config = dict(
    num_hidden_layers=8,
    n_experts=16,
    experts_per_token=1,
    d_expert=304,
    d_shared_expert=0,
    normalize_top_k=False,
    balance_loss=0.00385,
    vocab_size=32768,
    norm_eps=1e-05,
    tie_word_embeddings=False,
    learning_rate=0.00194,
    beta1=0.9,
    beta2=0.99,
    batch_tokens=[65536, 131072, 262144],
    max_steps=4190,
)
Below are experts of layer 5 (counted from 0) of a mixture-of-experts language model. Rows are named router (the router's row for the expert), down (a neuron's output weights, with its number) and show model dimensions 280-319. Each number is 50 + 10 x the weight over its row's rms, rounded and kept within 0 to 99.
Before each expert's rows: a language model's description of what the expert responds to. This comes from a sample of Wikipedia text that the model never trained on.

# expert 15
Description: Physical description nouns. Nouns for body parts and objects in species or technical descriptions, such as wing, petals, branches, mm, and math signs like $, +, −.
router:60 49 62 59 56 63 47 47 54 29 41 53 54 62 51 57 49 30 44 53 56 60 40 44 57 51 60 62 37 46 54 56 46 51 45 53 44 23 51 43
down0:52 53 38 46 52 41 46 53 49 22 70 43 64 52 20 66 57 61 47 47 41 41 55 66 40 55 42 43 59 52 43 36 34 45 46 40 39 59 56 68
down1:40 56 41 48 33 45 56 32 47 59 47 46 47 40 57 37 50 59 43 55 55 63 47 63 61 47 35 38 58 45 57 50 48 37 31 47 72 55 50 34
down2:41 52 53 45 44 46 70 63 48 58 57 52 61 57 70 63 73 57 38 41 52 52 50 45 61 26 60 63 52 52 50 37 27 55 48 47 37 54 23 67
down3:54 62 65 58 50 54 57 42 64 53 64 42 60 59 31 55 54 66 65 43 33 48 62 58 57 65 52 55 40 44 80 53 51 50 48 57 40 73 36 48
down4:30 57 53 46 52 53 46 58 53 54 50 52 48 57 40 52 37 38 52 54 48 55 43 32 49 43 27 63 59 35 48 50 52 65 61 68 46 42 45 48
down5:53 47 56 38 48 54 50 62 26 33 58 46 50 56 48 60 47 57 55 46 59 58 70 58 51 45 51 58 64 48 45 66 71 55 55 31 48 52 42 61
down6:43 44 45 49 57 47 55 57 59 58 50 53 40 57 70 40 60 57 63 39 44 59 50 56 41 60 53 55 52 39 58 46 51 54 45 53 61 57 58 49
down7:58 44 51 48 31 68 53 32 41 36 42 51 57 60 47 47 50 38 50 49 47 44 46 46 58 41 67 64 48 59 58 54 52 55 50 30 56 43 58 58
down8:55 68 50 61 77 49 44 46 59 43 65 63 58 52 40 53 58 39 59 41 54 52 49 55 55 47 51 51 47 50 56 42 41 49 47 65 56 52 61 43
down9:66 47 42 49 70 40 46 60 59 48 66 50 54 55 54 38 61 52 52 58 60 40 51 36 45 44 51 53 65 40 40 58 55 72 33 61 41 47 51 48
down10:52 51 43 39 48 43 54 53 53 45 66 47 61 51 43 68 64 45 53 44 45 52 53 50 30 46 47 59 33 49 44 55 68 52 43 44 64 42 67 30
down11:60 38 63 45 72 38 44 41 46 55 56 65 36 67 47 44 52 37 55 62 48 58 53 40 38 59 73 52 50 43 31 62 56 67 33 49 34 50 41 45
down12:24 43 41 39 64 42 42 56 35 46 53 37 43 59 52 65 62 42 72 57 57 45 40 61 44 47 42 79 42 56 39 39 63 59 47 50 33 57 62 50
down13:31 40 58 49 53 53 52 60 51 67 68 54 54 50 59 34 64 31 51 53 36 57 33 61 65 36 64 80 55 39 49 41 50 45 50 74 50 53 45 58
down14:31 30 48 62 56 40 60 57 47 45 48 34 52 38 39 58 51 52 61 40 64 46 49 47 58 44 47 54 47 59 49 35 54 45 50 52 42 62 53 72
down15:58 46 35 29 50 44 54 62 55 40 45 48 43 50 32 53 52 40 49 54 56 43 48 47 53 24 54 64 50 66 53 47 41 58 46 74 48 56 56 46
down16:66 60 51 52 55 43 47 54 68 44 53 60 52 44 30 44 55 47 59 49 52 40 36 40 46 53 44 48 34 37 72 55 66 41 41 53 46 58 39 53
down17:29 59 45 56 49 46 61 49 49 49 32 43 29 47 57 53 47 35 57 74 45 49 48 33 19 61 55 33 63 53 74 64 66 43 53 39 34 70 55 47
down18:56 54 66 68 42 51 37 59 29 52 75 53 55 41 43 49 41 65 61 54 40 43 60 48 51 58 51 40 51 48 36 61 47 49 55 44 62 52 45 48
down19:45 46 69 58 54 53 59 56 50 54 36 52 26 55 57 37 54 47 48 37 56 57 70 53 26 44 49 43 60 44 51 43 46 52 38 36 47 42 51 64
down20:53 60 53 52 56 54 49 40 42 59 56 52 61 38 44 45 55 33 48 65 75 49 50 59 52 55 44 58 51 45 56 41 45 49 52 46 48 53 39 55
down21:48 57 53 51 56 49 41 38 52 48 58 52 51 44 36 48 57 30 64 39 50 49 53 49 60 54 62 42 49 44 54 52 54 46 40 46 64 52 30 47
down22:54 49 31 45 62 56 68 43 54 50 48 52 39 55 40 46 53 47 60 45 61 36 41 43 52 29 63 57 39 55 38 53 64 46 41 54 48 55 46 52
down23:45 59 46 53 44 64 68 52 57 48 51 43 51 59 44 54 43 47 42 69 60 43 61 45 46 60 55 50 59 55 60 43 54 50 41 28 32 64 37 48
down24:62 54 42 53 43 40 56 53 52 59 33 42 50 49 45 58 70 60 48 48 35 44 50 70 44 33 51 61 50 54 67 59 49 51 66 36 47 52 58 31
down25:41 55 41 48 64 42 56 61 58 39 64 45 45 42 31 50 60 70 52 34 60 44 56 50 35 61 34 51 51 53 60 58 60 48 44 39 41 64 35 53
down26:51 52 29 45 62 52 70 39 40 51 32 43 58 57 45 42 45 47 60 39 45 46 59 47 62 43 47 62 31 38 67 59 51 60 52 52 51 52 59 47
down27:43 45 54 47 44 35 51 38 48 56 50 47 70 54 41 34 43 38 41 56 60 42 46 57 36 64 51 50 44 55 55 26 50 38 31 72 40 54 63 66
down28:40 53 28 61 17 61 57 47 64 44 48 36 49 51 50 37 69 58 50 41 38 57 49 46 49 55 51 52 55 69 48 29 48 52 60 35 49 38 46 70
down29:73 50 50 46 46 35 37 44 39 61 56 68 61 39 30 62 62 35 54 49 55 32 49 57 30 46 62 50 38 56 31 28 53 39 50 54 66 49 54 45
down30:48 48 50 58 54 55 48 60 51 37 34 57 53 58 36 51 48 46 37 55 43 51 42 60 57 53 65 57 46 46 46 62 58 45 42 40 48 54 55 55
down31:45 45 72 41 52 60 54 63 48 36 65 50 55 57 58 47 48 39 41 58 52 55 33 58 36 46 57 66 47 38 35 49 73 71 54 39 68 42 52 47
down32:58 40 26 48 59 48 51 55 54 54 50 41 49 46 45 54 52 71 56 40 62 50 52 55 48 39 19 58 52 51 39 40 62 50 43 54 38 55 60 54
down33:38 27 53 49 45 46 52 61 37 41 44 70 50 49 48 44 38 55 37 33 48 45 52 47 64 36 50 50 34 52 54 44 57 56 47 55 52 54 59 70
down34:51 56 52 63 45 59 59 60 44 61 79 63 45 55 55 50 55 56 68 43 51 59 59 43 34 30 40 50 58 54 29 42 48 48 71 32 44 54 49 40
down35:63 49 39 51 68 47 37 64 45 48 57 41 51 36 57 56 44 39 47 45 42 44 44 55 50 51 50 56 47 55 59 61 36 53 64 52 60 52 33 63
down36:64 59 34 68 45 60 40 31 65 43 35 44 54 52 54 61 47 47 45 48 42 48 35 37 37 45 45 42 31 55 47 58 65 44 45 36 46 36 40 38
down37:33 78 57 45 62 50 46 60 47 43 48 38 55 42 58 31 47 55 41 38 43 42 59 36 48 30 61 33 58 66 66 48 52 20 53 52 53 34 47 56
down38:45 57 67 51 38 46 53 38 54 56 50 25 61 51 53 36 63 53 41 71 59 48 51 54 60 50 42 51 60 39 52 37 47 58 59 54 51 54 48 52
down39:58 51 48 66 50 50 56 47 82 56 42 47 49 53 44 47 41 50 68 45 54 38 17 60 55 46 58 72 37 59 65 65 41 31 42 52 49 39 38 40
down40:40 42 69 61 37 59 44 48 66 51 51 54 50 56 33 64 50 62 56 35 43 34 43 65 60 53 39 66 43 36 44 35 36 43 55 46 40 56 43 49
down41:42 60 40 80 49 53 38 54 49 69 51 57 53 65 37 72 38 48 46 43 46 39 57 36 52 63 45 50 31 52 52 53 45 40 57 60 57 45 61 48
down42:58 41 58 42 37 55 42 68 43 48 57 46 81 50 33 40 57 46 49 55 42 36 47 44 45 35 51 61 45 52 38 52 57 40 56 53 45 49 45 43
down43:51 47 29 53 58 57 50 37 58 43 57 56 68 45 40 43 56 53 34 43 48 32 37 44 64 57 52 51 55 38 68 63 63 72 60 44 41 47 39 55
down44:45 62 61 41 57 42 56 69 52 49 55 49 62 54 20 49 60 29 60 42 50 47 45 58 38 50 54 48 41 48 65 61 44 48 49 52 59 43 65 36
down45:44 42 59 70 38 52 48 42 60 63 48 45 34 53 45 59 55 49 43 57 44 53 46 49 72 49 58 46 50 60 54 52 31 69 49 61 51 50 64 23
down46:54 53 38 60 37 59 47 47 58 30 54 52 41 53 38 54 36 47 49 35 55 54 40 45 48 43 39 57 60 48 58 68 49 49 41 40 77 71 46 67
down47:42 57 44 79 58 48 53 52 56 61 36 43 58 57 49 53 58 58 31 54 50 63 58 50 54 49 42 53 67 48 59 58 68 57 50 50 59 50 54 39
down48:39 35 50 46 58 52 48 44 48 42 51 51 36 62 65 62 54 69 60 56 27 47 39 33 58 49 65 40 52 37 46 33 60 53 62 42 28 68 53 57
down49:49 42 32 50 71 54 44 26 54 56 59 55 54 81 53 43 43 34 55 68 54 46 52 45 50 56 49 62 50 49 57 70 55 60 57 50 66 47 46 67
down50:56 44 52 53 54 65 56 51 54 30 31 50 62 66 42 46 62 56 36 50 63 52 61 47 49 65 42 54 51 50 73 52 54 46 29 56 60 36 39 62
down51:46 79 64 47 47 49 37 47 40 57 51 59 61 47 47 45 55 46 52 48 35 43 37 52 69 65 37 59 57 65 51 51 38 44 62 48 56 58 39 65
down52:38 41 44 57 67 38 46 33 48 23 66 67 40 49 62 76 58 50 46 42 36 54 43 46 63 64 57 43 50 58 52 39 53 48 42 58 52 61 26 47
down53:59 51 48 36 50 44 39 32 30 49 44 39 54 59 48 53 39 47 40 56 45 26 46 61 46 53 44 38 46 44 51 64 49 41 31 47 42 42 38 59
down54:53 64 40 59 60 47 34 61 44 43 42 54 76 52 34 49 71 46 49 61 59 60 45 60 43 49 38 65 50 40 49 46 72 53 47 49 45 49 45 53
down55:59 53 48 57 48 52 45 37 69 57 40 67 61 58 41 57 51 39 56 55 47 58 25 46 52 41 55 56 41 53 42 67 48 51 52 45 31 64 40 64
down56:48 39 52 46 65 56 48 52 51 64 60 57 49 41 54 42 71 33 39 59 37 49 42 62 59 50 66 53 44 37 47 46 50 31 53 47 56 25 43 49
down57:53 67 49 46 50 56 46 60 48 41 47 60 54 32 56 44 43 60 53 53 55 54 47 49 46 49 54 67 41 60 66 35 50 64 55 55 35 71 69 54
down58:62 51 51 47 44 54 61 44 57 48 35 53 46 60 48 46 53 48 39 51 57 37 34 48 52 58 54 58 18 62 62 54 39 43 75 51 41 25 63 40
down59:59 29 37 46 49 46 61 45 41 60 43 37 56 56 64 56 61 65 50 61 39 47 74 47 26 56 39 36 78 35 62 62 49 31 52 31 57 62 49 53
down60:64 49 49 41 55 70 73 41 52 39 35 56 34 41 54 45 42 58 47 52 65 45 53 39 42 55 52 74 62 57 38 70 44 68 39 33 53 59 56 53
down61:49 51 45 48 58 46 42 42 64 59 40 52 26 56 50 44 63 46 66 54 54 46 43 54 35 38 47 54 59 48 42 51 60 57 53 68 54 23 54 31
down62:60 39 48 59 44 67 37 33 63 49 33 48 47 65 34 67 51 49 50 44 70 47 44 66 60 40 48 57 54 51 65 55 73 61 60 46 49 28 57 42
down63:63 37 59 61 49 41 39 55 53 43 43 46 48 51 50 44 43 57 60 54 59 44 54 48 48 43 53 57 49 33 52 46 46 59 73 22 56 45 60 17
down64:56 52 51 49 60 47 52 58 32 59 54 52 55 45 61 60 57 42 54 53 51 48 50 50 38 54 45 53 63 33 49 59 68 48 61 51 48 61 29 45
down65:53 44 33 32 54 42 48 63 50 53 38 58 42 41 49 59 50 60 61 54 38 49 50 44 65 63 33 53 28 37 69 58 49 67 46 48 48 57 36 50
down66:53 32 55 43 58 46 52 76 41 34 41 48 46 45 53 70 44 41 48 45 67 62 36 46 44 35 77 44 54 54 51 56 51 41 53 49 42 30 48 44
down67:45 42 56 39 58 50 55 69 32 50 57 46 38 49 48 60 42 50 58 50 61 36 42 36 51 59 33 34 21 43 60 64 47 52 52 64 67 69 43 29
down68:41 47 63 47 39 50 58 42 28 31 61 49 43 41 56 41 45 55 46 40 52 58 49 42 43 45 58 42 32 53 49 48 51 62 57 46 43 33 65 50
down69:52 60 58 51 63 45 40 33 63 49 43 55 40 51 50 54 46 69 56 51 75 50 54 54 51 62 48 54 60 65 59 56 49 55 51 36 53 38 59 50
down70:35 47 42 53 53 53 35 60 43 51 64 44 75 48 56 58 36 52 60 72 42 60 49 50 39 56 58 52 67 39 45 46 50 47 34 53 65 45 69 28
down71:61 46 62 70 52 41 53 46 40 43 55 54 63 47 64 58 51 66 62 48 39 48 41 48 75 58 60 41 43 44 49 32 71 53 47 32 55 40 51 51
down72:59 55 54 45 66 41 56 53 57 41 57 60 59 60 51 63 62 55 65 72 58 39 37 40 39 53 50 75 54 57 59 58 55 39 48 60 39 44 46 34
down73:54 37 44 59 40 39 59 57 48 54 57 42 33 59 62 55 47 60 43 43 50 57 48 44 54 48 56 44 51 45 42 46 56 42 45 39 46 48 59 42
down74:45 47 36 39 48 51 54 63 44 45 58 64 43 38 42 70 51 50 34 38 50 42 57 54 38 43 61 41 54 63 49 56 52 25 41 53 57 38 50 52
down75:63 73 54 42 66 49 59 66 47 57 34 60 51 49 51 66 46 45 34 58 59 29 53 54 46 42 64 63 36 50 60 54 54 48 39 66 40 37 49 56
down76:50 48 27 61 39 66 65 38 43 48 49 56 56 52 61 43 42 47 52 57 46 50 41 45 47 46 56 62 40 37 64 58 49 43 44 44 57 26 50 40
down77:28 21 63 34 44 58 47 42 52 53 45 45 46 60 53 70 56 54 37 50 41 56 50 34 38 38 35 57 48 51 52 67 50 40 38 58 47 46 60 51
down78:71 60 63 43 34 61 45 51 54 48 59 54 46 64 19 41 72 36 37 48 35 51 33 58 45 47 42 48 54 45 46 38 57 57 54 52 32 31 41 50